config = dict(
    n_experts=24,
    balance_loss=0.00244,
    doc_mask=True,
)
Below are experts of layer 5 (counted from 0) of a mixture-of-experts language model. Rows are named router (the router's row for the expert), up (a neuron's input weights, with its number) and show model dimensions 112-167. Each number is 500 + 50 x the weight over its row's rms, rounded and kept within 0 to 999. Numbers have three digits each.
After each expert's rows: a language model's description of what the expert responds to. This comes from a sample of Wikipedia text that the model never trained on.

# expert 23
router:525633535503520501454529476472471499510365497505507570562457492492511505437451559513456534512526470508446541550556433525567489452512557509449601538507494514528553496477
up0:501456515434448509551506437524576514479489416494511540491429557507458503543537445524449534457559510523495482482590583428489451446535507487389532467561535486530532417512
up1:455524506604445434464418486503569554550476512460544433479553503491422505512464462458537460471439484511501411615506440475595521561627538486528447506523555615432532503562
up2:498459456504538462415525458478524569594610426433440505428508613479488480463588532539535476522510491554531476492486598401428433539548529441547535520467422562579497519538
up3:464412471440550500473525561498485517524389452552490494569429533477494575596503571504616529592442550522560460443516536501502500520482495545515512512471532466499514492565
up4:447528552484524528658509477476460467455505460565574418440511464475432489542428556545546441538526526530526612563537592508507488556488445446485473387565574508448507498485
up5:504563415539475465473448464588582480529419639479410551485477485477459437500531457512527499426415486583463503533519487582472474483445590510500550435521395473484494462538
up6:417381487565452522537516541491537524474478452439504523477531459473542546476454465447484407413564352493446442467502491403500478589449463460440520485561592442586498561552
up7:470447478479535551418525549464474472547464481435489550510531466478456443536443541476469528480427494463494526552441523516395500430516410506553504477630474425506513395551
up8:419511462491498446469445450555520553525524491453468387467443543421545482504602461530470466506538484520509431483429477488547445545531635427581481528460586484486504516463
up9:470552398470455530474504481359492503537514617546456493444484556446517570542456516508598480490462509525612448524436491565475483530557535557508485478502514507440430547487
up10:475515461345475433447477570531512531479537525596531381440588567553479564483558561453538436523486476485411517513437533501542576401434472365507589539472553496539473555535
up11:497510436594475524498459531494606473505413505488591471481524559522527442541480583538476548463462568514463556473430531526516467445538459521445414516475618472571487509489
up12:504391437463496514537428557466507508508581575532424530463544652526541478483574563481523450502542521538466482565545468453511583536535536427432545466447473528482485552448
up13:478675452507541541456542449536490544483432482553487515455501502504540544485478499594491536469489480518526480597517519436452511411569534487541433494511408528474539538585
up14:469588491482479451524462505504553443574551516428496599532507384428518535530504421512479476501545503474542566469491546580445531404492407431407525512563465611526471511501
up15:503596453574480407489567474368454532519580475429564526498520498469526359492508487347518570526497512553547454578508461440507585432468452453516472484575533529575544447530
up16:516485487558461567465559488438456470510583544444491541535564610531521484433535509410571465543498490495574501491564527565454510414447494536563458601548455487464405559608
What it handles: Stem pieces of Latinate verbs after prefixes re, de, pro, like d, duc, form, ject, as in deci-d-ed, pro-duc-ed, Pre-c-eded.

# expert 18
router:498502465451524502447463501550482611507540443459474517570484543533507520654468486478505479436510456483516512457468591459413525572436625556497406421476370376519559438482
up0:508417544495467470494447560554533497488468489401556546520469536519505612592518534541448509508467509441481536455471533508530578531444474500535410464477510512400506445620
up1:460441503466544498467537532498508536503520553485564462460472540428482525460503491509560468477478537514590486495520391502552495415581493621508520514492513505403464528502
up2:537470495578528455505433494514515459497492507393550444522512460452542411533510518450530428531388490467481466507537453488493491528530483586563425482596451549417517553493
up3:525480462502475541468420460464418467485556493501536436544493499472507547542508483545481562458412566487556499474482556402463564478441489476512500451532537548390418512456
up4:483567428540551500445532586471534498587493498435532515432522479552449533544495496579470546528531522517564494626509493528399473520500483359503555563482518436414493437496
up5:435472515566504514478418440572535488394406495511440422558499473556470544560498470475548529492527460456558584503533612504508526459561502583443466512437561516530608439511
up6:496488481526466548471509518523571526514517431476553418433543475450534504514464453494516545510445580497459562478524538442431470493551479499517520488502476510456592444571
up7:488469393552422451528588566606417552578544532469513494495571486470496481604475457475465496494499623464486415560587482447419544561411547569450550525439547518455540574488
up8:494515452492482491498477518509530480508528534578458511507522488492426521458410493516518465429535514414490480473435458494488576604413459526557424518444507603619495466372
up9:484494468453538484479453526576493515588422559498436440476556478597450461501423503573467544554440443567422507519481523414530597485412520483558465537566504488450519483476
up10:482479513469527531449467504527452439464501437460516509516508575536542473516401511421451436478423421543492442525536512505543425483554513418420434391586522529449436584462
up11:442495443481497539484524449504484476433415492516570479436390456494504478556522498533410504524416433500488427457512472519371372469529502490542491554482446516501490465568
up12:455567508386459540501540438544507557553459494510458480516496500483498489514473442454484466515562515490607560584463504420603478443479534526449474554571498423560508483529
up13:550428532447568536524573522515516537514465508531559389417502547555605536467473567518523457432414441494485465575544517534426530434468486475473481433513465553393542405532
up14:533374493544531454459494442452441571508492403462574360477499566572495496549455436499454457516436493540527445547565537405542488491408478458508458444516483463431452509442
up15:493468470552527469489569544465506583516560563525533455559486472575489463491447611454445524590439588434466545520438450539571515394509464514634503470484504527539548423452
up16:497484466480559436497511437555487550497477526556507554426455629642542454519497389464490441473581470456497499480506535534528546359472478577401547551539484436578519409472
What it handles: Standalone spaces before words and word-initial pieces like un, dis, re, opening quotes, as in unique, units, unable.

# expert 14
router:490498511478549597532568466617525539405434552458539543514519502542460470614466427478523367455473441460562439475534542410413495558521419519521531514398500391494477490482
up0:530500496472443418506484545566485496526482467496528578508519514538448522458502503530491466474580447468484484682552564502428540375557538508547491448551577518522477470501
up1:541456498443539508459585484453522502499450559516487477459509528450448576519560496562397404526554471523584419526471554515537499491511487408533492534522472477557494582539
up2:475469562653486451456475503535454540424399421432535501459474471549586401487557514448384577550459477401521449541471506508441504480513482598479469536470457470484575500665
up3:508534381549477509508530496451485523579430578420441483527434441477519453555539473531504429544566553522436490433525544542504412500449446388516460543379552526536480543485
up4:522459588315507497496463474439465557457598473503501497470487433531423414494439471513453448486546546563467496551473499425500628545467514408587487439597442530470536480527
up5:550606501458441588483528492537535562519602489467575486487484463456386446608520469536491411490530491455548495451410497493540516475480538490535398499544493457576539494579
up6:460413542463538520456537476449433509451529415490459471517405468483461464490569491517516515546426514523497556430568506506515464429448534507531513399578440551488533485521
up7:507554478470567531550579572573559521390530588490486586518507520461562408513478462448421535526477463427485553547558513427519478503458526488544465484532515430577527487527
up8:528445461425528481414522483525538547479532492481515411548507437519484526528511376570533435541501551460482589477422448494564438542524435491501390521474421510317529472493
up9:475465441523573495508582452479481540505538501587509492492479510469468465553509499424378553438487429473572627542512438517501534532572452452493523539452532557424510552499
up10:509424550521504437383519530455527519440453527487499474535527571574577480467557435478426504431518465433445505516479384459477455468471448389418513625421570576503519513584
up11:484536495552464582489461527475653464582492529548514547519466514495447453479578544509473505498475487570494553527452582532529528421479571577500458472480456530481518455450
up12:476584416509538461488554459559496470500423478479450568447485495588454485471451474527467425546533546564547581507569501513476418621468406456537480563507544511492485482529
up13:554460517555478584560434432559470531588573476423483504499557497504435530447459528499513490496431558504533553541472474500425519494468521499538463387556428452510536533487
up14:466534475467493526464531381612509535480513605537527482416491522452538481540525530475513615545618439505424535508513450452428386398519567484544466474486419500419496510393
up15:442494527422543573393506547479498569531466490558555483526518434458546467527519534466472584447471548526587463540478467538475558531535465430500500589524493490431511524486
up16:460496540504449561605372404572399528495450505476405543463519480510473496536549553482525457515427491545487467514553454482515487549474559543560361516524529459460529486539
What it handles: Pipe separators, line breaks, small numbers and list dashes in Wikipedia tables and bulleted lists, such as "No. | Title".

# expert 19
router:517489468533459464514569553560508500553471547560461474595465536483468564512568462533400551575550484504478449453449470481501521387462495514540411503476499562483584467458
up0:486513573441484550621480576441555493497524502500404434438479532601507498518487483447507516546447492500431479448453432504585451433492542508519506430503463482580437458496
up1:526507569488488574436484528516532520461441436498487472534455587434463537431584600508439547481422571550551514516515467574531629552532440452509591489509528473551606425493
up2:627512564549440454522427517470433467534586493496591490521513476438590393567540494567466535503497465482490523422452516488383566470539461555550492511482445477543476482513
up3:482467406439552582542480605419461543451588579555540548545496504543412542536467560500424515526435531504552505589542543482523478545507538422446416601564493561436461516456
up4:557481519529431479369550413526392579475411508533523477548445471487530606582570528434540512457517519545487531513375491434565462445571475492526548476470481498465567551429
up5:382482454493458554409472501535419542485525561553559497566530502513499487487476533477440581589524441466490404426465552488552530487480493516474541547488532644330491533456
up6:451504464575519584547540628500544498561482477489528549617440572546515545499457538512480492508410425468522491508463552439507530411516464566459493495561485596564521570532
up7:507486468584505579463498548477474435441498468542462454534414506586437511520500643582498538446448530429535357516502451491578453526485490481559592576462448484476524493595
up8:496602501379586458475561467393432425533525470514460497530537495525581483502450452469445507505601511466532466461439430443552430538553485461452494502592522649390473548477
up9:456442581436526587509526478572499434516533483501505446481517610491485510480494470537492551428557419495548547476480447477472561507555465462496475473608514421519614478493
up10:487464466414481401527446491499540451470502525507528499514489537497497476481497535541484549426561460461565531558483546495398455465437507522542517501513443543531398400536
up11:467471473556453487556549448434513558556492515558511503461506532415588503486500530518458481474550552496520463538438504465546564474513518502504528402554519453500563475442
up12:509508424518473494545490425516450541508538463590442409528461498476461410566479438505494505536530516500489508585466437473579445456472508556514622443437585519578466511534
up13:448527479500546562491571430583502422571536542461503487430510517419575519426457507434439477495410612531482463475526541485515495452620564550518400465480578592437460433506
up14:488455383510456558529589616608470541509446571640495458403509522516492541529509560524495542662525527465495493528522488523460576468469441364563551611549442494418534519505
up15:500572452414554417505526492468538559463494455496491433466486444506542443578536514548526465533539482475463486488522581485535526620442510462532395459513467459484527546540
up16:473396600505417567423513496491435570461554448513471520424493459529447455473467415532481481531516544533512465458432520566394597492600478466487560486448524509510512466465
What it handles: The -ly ending and common words in biographies, like professional-ly, current-ly, Ear-ly life, also, was, his, film, first.

# expert 20
router:449448459492447563567525539603503450451478579506527448537479532483527452528504462547487497526572457483461514458591487499500481472490543427539572541501494481517467495423
up0:465498580495572451507546500524451422472477416578533543461523448591523531491567612433593571538537504520494546481549485622468422583473526520548450520437470489473493418480
up1:486452483463426460465476428468487451484559519476448468595601511497539446407541550438493455553597554550500580479441516583522504535512490515483573478429406567517444481545
up2:586503480566413573526570448479519567421458484527484526494533555519420510477477543457522492496612528524447584499448544523538438449387456465497488422492522529499538519448
up3:433413507557562383560503541467509454491457560520616579454498521520541431481431495454454526488514471543441456532397464508499534493565492496546513501478492577515510549485
up4:442556471659428551516531479481496492468475462522503394513434446504457544451555421548535507460527384490461521450505465479469454419499556550422449426473398548527610563528
up5:523447477535432517493509598587419475524493621476598467482523585545499475488444595429473453504445440434491478574565487579550482487490424478469549505481542464457481450482
up6:498478519538565433524498381573537447474572454492469475497451488483447559515500427511526398502489543486569460502580430548467610422511515490561450577548523458472443565419
up7:541419436532489484434449547528504502452544502511588539540526413518578561513512502460509566523480596560501564489517455439519506509528479491545388405464439515587450485501
up8:616537559427573547499559521492446513442455560390466543455445472482427485506539557583520520505584502472522465483390514463463543490500556469383501506452508512411444500540
up9:510557544478500451537399368579502636493530491586526519507497463464513517559513519528549566564468426506522511504477474491499557533576418491488550505521466455353519480516
up10:428535623538544559470498430500509429385501495552422383426492548481417603496472450422533494463444492538542476580402557490452515439562488525593418593520575476451574429473
up11:473573468562543446546570533548412546573497449448521467583509530457416541439537537580488552611381536469562548483503478507509544482437437440476455539491554431439532473523
up12:646540502462468574523509524440517480458520560428501541570445437618498503534528512492510551515507441508589503558520433482475516500520492506537470550459590517484429412513
up13:454533417408443504614528453535592545542487616480443535478378451556554517570519483515471526427522521442539492570490499505539478591565447500547551500513478399503565621459
up14:631473507460529463536508557550514515486444442544477548414576549504533519454543533589478517667522545566458596560523499474469533651500599502546457520438463508444474472541
up15:519472541353503506571456380566543403506424517516510574503521542526473586542433548472517442534498522571477499470550484447487480468553541404532544551578507448458453488515
up16:394396519603441470544529543497517537494543521528617429527575477456548492491526491509492489544464480515505535471462488438427523490486360449506459589494532468534516539517
What it handles: Plural and possessive s and short endings like es, er, ed, ing, plus inner pieces such as el-ig-ible, ne-ig-hborhood, electors.

# expert 17
router:515448531522492517485523421583542440496390427481448434376517573546462545495508503478418526477519480573566466444454565509513493532543427451435417461402505453503415455483
up0:520470495549453529497519499463447485502584492501572444509536451578472482474439415461468516460516504414492498421430623570505412501502450459529454580471528551484452516552
up1:530484445460545470498530366556568521513509552475493517475518470369502532465521507533500438494495450559522511494452510348489548517575498479531431439491481554520448507527
up2:512501484434524528572516564590423558562514531460477425525493477465434559460514523431495535500580523556583551601548621450577543521453497504517474407520477483520465469510
up3:444477484562510427474487438566554545513548559554408557581605422509533440465530514546566621512516540525504514483506524551543539510462505432444539487521471471513492505533
up4:517432513576485392450543528429447474494501487491471540492476492525387547386449547528516411483528494507455489482505492563493422479585404593556505419478495529480448500585
up5:486456543547517428472512538374514512466486501479467450427479508549526452495525458384558537476401493441496466410563428483525491513452568560565566608545475559410503469573
up6:443535632493482498512468533530517448431456492405552431468496468473515491440482573423444569410469487499514459430503486484506501540425448502513371522464554595449473506479
up7:519432491496461483430480484454443461490430448503439415470535609524529458490379521535505496496536366444533449507474507507490537465581403487531431527570516547509491527512
up8:524434534547443435542573453490502543522558434473531451429553472524503429430531418439480538539499515475541473446431519597575430520503485378521631517469576546469440491502
up9:491574522420536545462446545483531463487568504544555527521419428504565472432615521498519408515564523531547507454500476427548388404519485558530611518537471457533520519515
up10:511523564456586462384475520523423568515530601495487565516484455520445437545475565427356534507514518450478494560529526473619567494490491496467594583527508430522594559507
up11:531540565531482589477507357570524514460488506521589500534548454638464534514440393506533427388458485456556454464460377433485515535616498480577458527482457499534497531565
up12:578506446529414467503481455440534550510553471462541508561451553525534468479395373479522459483596505493437466380494538562396533483487568471468532407606433499421511439505
up13:481384530448414513528467540501470618502450528492660464500536541472532442522338542456542558537537435419499456534413527523457541513538451479528543539457584524430513507482
up14:524470429547519465558524530453496511450579446480432438502416558489524496472486548544457451532543496596513429573484487542496505477508481434548510531523550520528500560572
up15:533463479445508560455464439510449455607514504477582443591561501519476550441492473443475447529525563595432535578576518447494485483502492547532490406577480497567439444487
up16:572473471503538432536454537477487505491428450479501381427582474549473541524466527577438470461531527528489533384484605517517473581474493568435398545452492502461469453557
What it handles: Endings and parts of proper names and places, like Albemar-le, Mar-ine, Caldw-ell, New, York, John, University, often in lists and sports tables.

# expert 12
router:557573475447478454459485471446492515530537427504534537441578470573626508480488549478503560515422508568616534445408493501501494586492531513542495551461560426486458531474
up0:493482507470591519489489518478544421468512479518405523498520483543468531529559538457488552656459455510537412561363558494485478448520568419485531518454474518581530590509
up1:452526499460585494392503536554509555503541482490569484490501452459506428489532507454540411505474465450539558568497539491518498578590519473552499496533569418522565518559
up2:541480395475536462361510567472487394466447473527512608460570511510553475509491546458570505497430460492472476512493501467485469432547609422428423530452486551450510563566
up3:561507481541424468589395441516458574394549560505486442553533466517520486456518326518449407498556432523641528504520561552481556517500456503475544542532483502491431592525
up4:474496473423500545477476351522491544471457460485552409473477502512572516539507562589422480405430497468490471503470487380511509419466464456450469574465526455594448483474
up5:508492432492492560521535462530440504583516459515501520516497509480570450507516516567655493424484552603554512639448478400598590549485535484375450478526517546469482513463
up6:491490494541550525527486483482424464479451465504537489429536545492524402458546528595551506538537516487567523551548557502458532522534435500408481436468565523447518567516
up7:436400497520517537589573474552516502591544571514467476502430565591536522553565482457520531549521560566528532556470474512534563505407610486515490603574572452424561563509
up8:473451545447437448517489440454479476496407548472548650577577480525521564433441568475531447498451495493428421475538538554552561501456538463450407520550522579469594500537
up9:557476493511485493445624374546545440435488480488466516562536541491492572501559463469493461465412472470567554574463406493462578523481482503551538413614517527477441462449
up10:481470598522517582450530459486408583599621501546565457489441385475503510490437548478422521485518459466536502524557525487610539539584516467451470515429510462441449521521
up11:559515479475555514497498479417521470578542411491560617470522582576415467562412589537543491494543447497425540551439477502543479421465493472507527480521502473574433526481
up12:495483498550421517543410560407426515552450471423467416389518408424451507457461517613506555580482437486524478460489436440450436603539431573482475478491525566500493399524
up13:416510405498476563432483595493447506474584442511571553445598440521489446475483470480506522457416566431484557532518497417544458472590496481429523475534536483583465512494
up14:561490491433515508478414508577502529562523422568467360527527493548499546579495554500517522552456524543473470568535541549534553550496532495447520550481484515610533454524
up15:486587529467462446522481516483471499474439478527468506544435520551497499516521524496453455505490500514508569506451458421529483515562509512510518572444506488473458583398
up16:480524483504497498511464480502474543489458532456454502459427475590550561495523504492540572537591556551514496473502504455563492532521535500462486431614445541544561604477
What it handles: Consonant-plus-i or u syllables early in words, such as d-ri-ver, c-li-ents, terrest-ri-al, su-perficial.

# expert 15
router:483527451556437451523572509393472462439488467469476548441556456483480501493599477439590541492521486454529580439437505473561510509579472501612493537398466630538479519454
up0:545438528501484450485433528494554473569490530488474430422575452412559537506514465510477483479478562458507580523485388415511478452491579527457420486568558522455484472539
up1:544498467505568459562476561512629486545570502539523492538428525532458423489534376568491418531536564540604506424409459480519433423454567505530496518492494513488470564452
up2:494475496490429553553507513465491499536455454493480478496465491413498585471537455392583522536493495446558524489498491513614536450616557473551547433512431534526531495516
up3:606481500608453640470457546532432457512488548485466491553471509492426445486563505410561451580505468533503557508541473461518644560484516430546441516479488548518478517525
up4:545436464556566569529602476437500534497490465431500507506477506462503533465439454415539416539568488514511468452432499549497438525478547482545502414527436517475465460598
up5:510518482444499536583495509520500468446504487517508482472518486484546526557423473489529362521502522467558528517449390422471527475503491542533466538468555524465557541504
up6:534546452451528556484534484395541535450528525496507481456444479539459543571569475506489452606529420524442461536516479502601635596518432455553542472475435564535475499455
up7:537479441466515460478525533465431419424424490563437522517545475497523378489440488448452552507528422505582362570524554471556541555473541490520569485382489519509527603537
up8:564516530507463524601530482519547467432519513450541427612448483469608473489634468458497578570525535470490543494472477453474567511543486479486432583566460608505477511472
up9:490624459482590454515475479493515505538502372453491432547481532488485427538586419494501486500497531488517496595537430481462528593559483378567419581518501496488571482459
up10:497406486589475484441534572411472538529491482558515470528510450549560435524477462466418563473513566441562540557552588501551477557539533471599456484426549518485423529512
up11:428573502468454480511458480484544452466604536497531498458532531507410534411581497520498470472505446463501538481494400512466501536488553510515531557476449583480465421575
up12:528526416537488599494479452426552539562578476546519448491592475501468570436582555529528441464563435520425566519467438446556483465530564543510507450555439497455503512464
up13:518471518543535474585519511502457523540557484552591383459565538598497433450467530521576431501426584529525465528508515441509566439439514641536530453542547413584536530500
up14:480527407561481475558506569529487487479596510518521482569505572491499558452527513466526522562513505485464531494587471541522504441529568503482527447482557483510500414530
up15:491473539513489520450441491524416479540492572451521557584604532434441445474466484456490539394582427537449524472514404453434460468493475542531530456422428488482394515514
up16:462513465516450489573513417467570444503510456456387440499521492541512459448514564423514566474482452462454501568541488502487481373476473494480456508498586542415498475495
What it handles: Single l or r pieces as in Cyri-l, re-l-ations, estab-l-ish, J-r; also == heading markers, table pipes and line breaks.

# expert 4
router:469510521522518502529591548483351486459436512605520406524465526443422482496403534394440511458520449481469509546476482523436550476479454479534444410584523489524507556607
up0:503455432467478486486495541505491464558481468527605520436542553505519371561567544610482521514512448534495499416534428576541478535437562578501476530528424406513477523519
up1:531535529542458467563512610513460477578474457509463410487444498420433429524505471456413427522517516511482502417498524495506504567462458437417380470463486507428441546494
up2:459580485424491426503545546467545476531519454448511498462492543455461458500528597481427554512443435613500475498430544557512550540421468456486466460606441528524556509573
up3:507436432535447474562427553556506472424469557505502526523500528430500470415492554527499558494537430439532575560429558501497593519615561543536480540536587519409561550564
up4:583560519564515493503510477465536521545518489433535523448452527446477475501598457508601495522501533490473467524417521557536586500536500454509476464470573445405549544517
up5:508531435492502482639534611533516470464524463456494514486485534565564493521436438453606500568377509456513485462541443477523504515534529610520529499529481491491525500631
up6:568519464587498539568538508474507511494491521451535555539452397501511488442502564434517430451526481456540546523549592533487631423585500524489491513594409531475483538559
up7:450521465472556533502437548528581430504497524563450408567466531428512521519385543551449520548446422561525445497442541390528523438546476520557404512445494418515549482481
up8:436494513585537559505587580474486437591496448505532528558529465482501527439515607542439543480589474520489595517400581447488489467500506481500450428567432511530431535496
up9:528463487518432474497570385607443536526592518550443475531472475463505527429609411585613471501612482435543508518522504530510457544466458508588612418556484513533454464529
up10:463530396433485436538475498518444596533487478627514494508558430545464494418556443512533570454450493541458474501516610560528535534470493483338510500460594482422479549517
up11:551431495479539418466486462512490550550522532572485419478505463596521484574458510495463546362583491511514583484474569533537495515434512564493521501426489484413539463511
up12:537435448406563552488505495636450411535549550516552462521438420461458559522511592512459604481469543503438537483562553548430451463540509508606436571565538518469489506580
up13:548438558400524431433473502477423466440461601422626544496536425475442538566481460515494548443577440437432538515471557444512513461493438509478503422542546511538422584509
up14:531424496527555526470608459477407626535436526520489430494470508547494444485496450477510507562557542446528423545450463439537522470491494500542482492415423461544529567535
up15:470503419399498522535593573552520444605455449575575497519468512513580519505494535549505515518441522545616444457486478372468589538372411447469519487523513505527507429493
up16:472530480447453525548433519519479563555488519534471521556571443369413507588586526555497642453418450468473511463430419485590534526509460499481450619545514422430493517530
What it handles: Direction and time words after in, to or the, such as south, northeast, late, high; also numbers and pieces in dates or counts.

# expert 22
router:397578497443561553566418505482491564504533545475490387609523542519497516472421446520485490489561438527513448502505503510592452360547607390491482528490492544449546519508
up0:503520575414525465556450557540422458519553505492498500473531478525421487500505513480598480502544501499548493441501550503498490505423496434390521484455384532465469490495
up1:555414519522499595470443509462543557503506463536449546402505491474546481543494546511531505485518506538499527488481488526414518479560499435456501441433538432514477492421
up2:410421465498449557450552517532537494478507437486544494513513516507452583524450511603447478593411487504477513465609574408556462515436418497571552479553450501538530504531
up3:513494553424509529402437555452577491537441568496499554493538487563516459520550494576489490583448435495455451478550533474449382470500487501452526471414533574445509471492
up4:403619426534485484502565580508504457508490474398544536538496468564553530470443420549571545465513487515593482495464417598529471485446502444509530533506499552401520514503
up5:543549439598519580463524491505566538534541469408595451481357458462437454506463517585561532470487446492610523557501500492513455535496489515458502496439524562516546576522
up6:486391423451600615517506429355497491523514516502515454482589527523504477520546445477533426509533472563530530566477543478467420532437446570529519406493486494564590504529
up7:550497487490482482467529515542461506523488528523516538523503595499608512506558553455477472596479437513461529552471534466521458575490525507476414391457551568504466563366
up8:515541523396409485514560485617493532498502512624535420504512534599489418430507423526500561541582495475497495585464458445467511569497549510520435548502476472568469462465
up9:478558573556453475515622537491455501458542556485545500449490494501509402515411493450465498504547458478554421534484523532561497484484588478505506484544484483475556514577
up10:564519496476531500512534498500469530408422527459544622438556501516574492487564546499504508526457500491495523519558491502535516490516455536560453460471551446501551498447
up11:451428531385479532488474403586535558506513559569454467532478588511621560517439525573511486491461517495490427414509519489576566528501541469514485546493472474460537552597
up12:456493517504608465488628472538451599601534532476514537494617538549477593483423404479479500541475465409450497468522523590494598480453535396443521516469467476543505514516
up13:551565479439575591591476485490602430508429616498513449473446523557485558533472589480509476510518494556502442498444524390449455495595563455481534445554518478451473483530
up14:486427630556514467564520504562520502568477455555513497504530521579525520570519589444476428575437587477565431510470505483489488600406548466451497529456441492555586524509
up15:549389459557469458411470511474560541546470468589465507432565443518471534457520487465440567572510464477522494597501461414501491463542508522467497539530525475488513477537
up16:450507432552529507537482519422516511501457522508566482480585464541533482591512458458436507389592473416482422493573532500407482500421437481430485505508551507492545463652
What it handles: Word-final suffixes like ation, ment, tion, ity, ing, ed that complete nouns and verbs, such as reincarnation, acknowledgments, rendition.

# expert 5
router:449552474551532552477493578470527648446526449468524540389437491507545474486650540533537494520506525447468496465516625465354600425390551505500545451587520544519512491505
up0:533449547467442530463473579514519577507506426499507525414494499500523509490397429578515550481578470536470461547498585483523488535479480545430549501470467481561436563579
up1:587470447522556510575486521485487467518533379502553508569408468550466490472607541469469540520554619536551525511602509474579453600487527499485474459521510477431517455475
up2:562519537491484569530510427452518628435416469563443457504536553493531455545490519450482483470511495489418502514487482511598464518544496533495504435467449449525438548510
up3:518568493496584450573485462527418482432472485503579456402513510509516492492439590502447484473582443560585529538509551529551573497483459537444493512601414472494541447530
up4:446478504586484471479509492499539581452552462491544496449474535548496454432513468458523514565542540461471485537448467534572445382461555472433579567618564533533471561418
up5:487458392447526462553543581397502490514586588536540499487523479474442400414519526511482500577521463468566462553513494406518500518413544428493411436561421533604521419468
up6:489537492582525491406430457492396487527503518451462484468502520484546489463453489490466502526542610580538508415566542506591507478484460512398477528570505464491482390557
up7:543540406486535481502504389450504456543466509501466501426610524515437539570510528487471506525509592509464442444469444515485520478554557521472553506457538503438486497431
up8:519493540462493431490517542466441587507401532526520500452461528510498479482519533538522519603492403481456505487511454500503506506417480464513496556458423519509476481487
up9:464557451468467490552491555497446474531530489492558398389476565484573488524467587532488521462428505523566563574439507410456512535479526536464403505502442623455547499535
up10:563393518532489570613560558452582483563548428512483447488433424415502513421566496447483455447555505518431504543468582523458421532555549479558464491582501491450484382522
up11:499496487470509432412553555492569454540546460503482563435447604465453547571519452463519528487478505527439498485448414492569482477467513433504516467475485492520424498478
up12:482480517521443540551439522445434454408473540482538495467420446449540462496544557459496551552550531484538482416516474524461538518475632447598540535506599523516579535529
up13:467486509477456583595424596583518490612512510469519521457495532531455430501485531540438425481440494564543462533494483451476476571514496539541478526461519541593533505612
up14:500576516456459575527426562579536559635469483602526506495524439525562437524489530515543592591511556525489471474512540586478440480545455503475435464504586504482520675470
up15:543441543628444552506547495584449538491521538543533541475541462511533445543561485547570445519633424462568468496553506537406443495527517558427535420510518553553475539526
up16:542473477538509446499453561537534512495506522442495464481425493504471444555459462526524514512485504595416455569519508425460539466477563608504462495491560547455555508509
What it handles: Commas and clause-linking function words like and, but, that, which, was, is, also, starting or joining clauses in running prose.

# expert 9
router:420436448498492431472559556394407512546526527485509492477435462551522564531616478530493521453482484608558449495457473543512490586502503540510547382587493531482485587502
up0:518525489612452528457481443476467522533541456387501410435426415538413558488497536559461592499506523438521542568553478477459549545572403546434541447512481536461524427621
up1:573416473612563456407476516521501509431429437541485526465438469392581537459488540501436446522542540504441517560494401508503542519510410464470480513554521499616536518508
up2:524533422533489479464527498468479420509549485496481515556488461464510480526500484462527522449532571529598507483517547475446466479562496513520588550581460479524599435536
up3:479449451534559465511521548555486446543453505485525491403475460430531426513538467449477499543549562455434396451562497488443503490486392517498498503401509494478429426426
up4:475506475498403522450488494508472533428493513483484590470512485543615503578492422433595545489398523464497567523520542589560528519492528531498477470524425485532490475615
up5:504464562433433402558435522456536443493462447475562544400463500557529501510493517509525565506482611548414547585531507557493520557513603534463443539469522542474430475486
up6:474516530518555523430432447423437510588453482511472513534463496451481475389529444431499572541465577529436473535395555491504546546502513509497520411518458561509527562535
up7:569479571497505498490480518569487488519550490433505442529600573541457481619525577489536501454467442487454548504589530509501471509473434494520480471576534513521479463525
up8:400474428616418503526439483542455460402372531459486547597443556520534494528526530469625475636493420538405408492521411432591487472488419518454550354505533609547493504541
up9:496572540542614469517468458484483512504448464499553480504440499467467599458502446472444451518525591539551485565536519475499528537536567520607481425455421518497564530508
up10:464380417347493524563559538606413441583515516521512494612528526473498517509495536447466571413481542576501461481493532499492550461513519517503543518501531432431520536552
up11:536414476551511560562520512575506468563495523464497502581454461579491439551511452514412568526510565501453462549480456483534499445499534478474520441530535402407465485505
up12:544484489568504461533554515506485607438512484456505475549508443519508456532422577492518540475395479584558445546488589589489479539449512496511497557506487453505446455498
up13:436507517491473517578539603405392559425443551477472537518485499529491507494550486545582466572500648508510520466457478502556511474494445621517522548414530578440444510528
up14:581580486538463563529482419392502514411474506534504543535503502373448428457520571563465458579528505531447489478496498541522578469457487434450476456468495479469433520492
up15:473497484487497415495529451510411545514462459574557408504529458533449580493628534488479520411428440411543499511489459513537445475392572418525479483529470485517472542538
up16:552550506487497485517474515398491469493470594426532510525512481494541485435551545529513483532642488521534567499547440459472561416456545560531429456542546477497464511513
What it handles: Early fragments of a word, often at its start, like en, E, le, ru, Ra, La, as in en-forcement, en-ormity, Ra-ilroad, e-le-ctoral.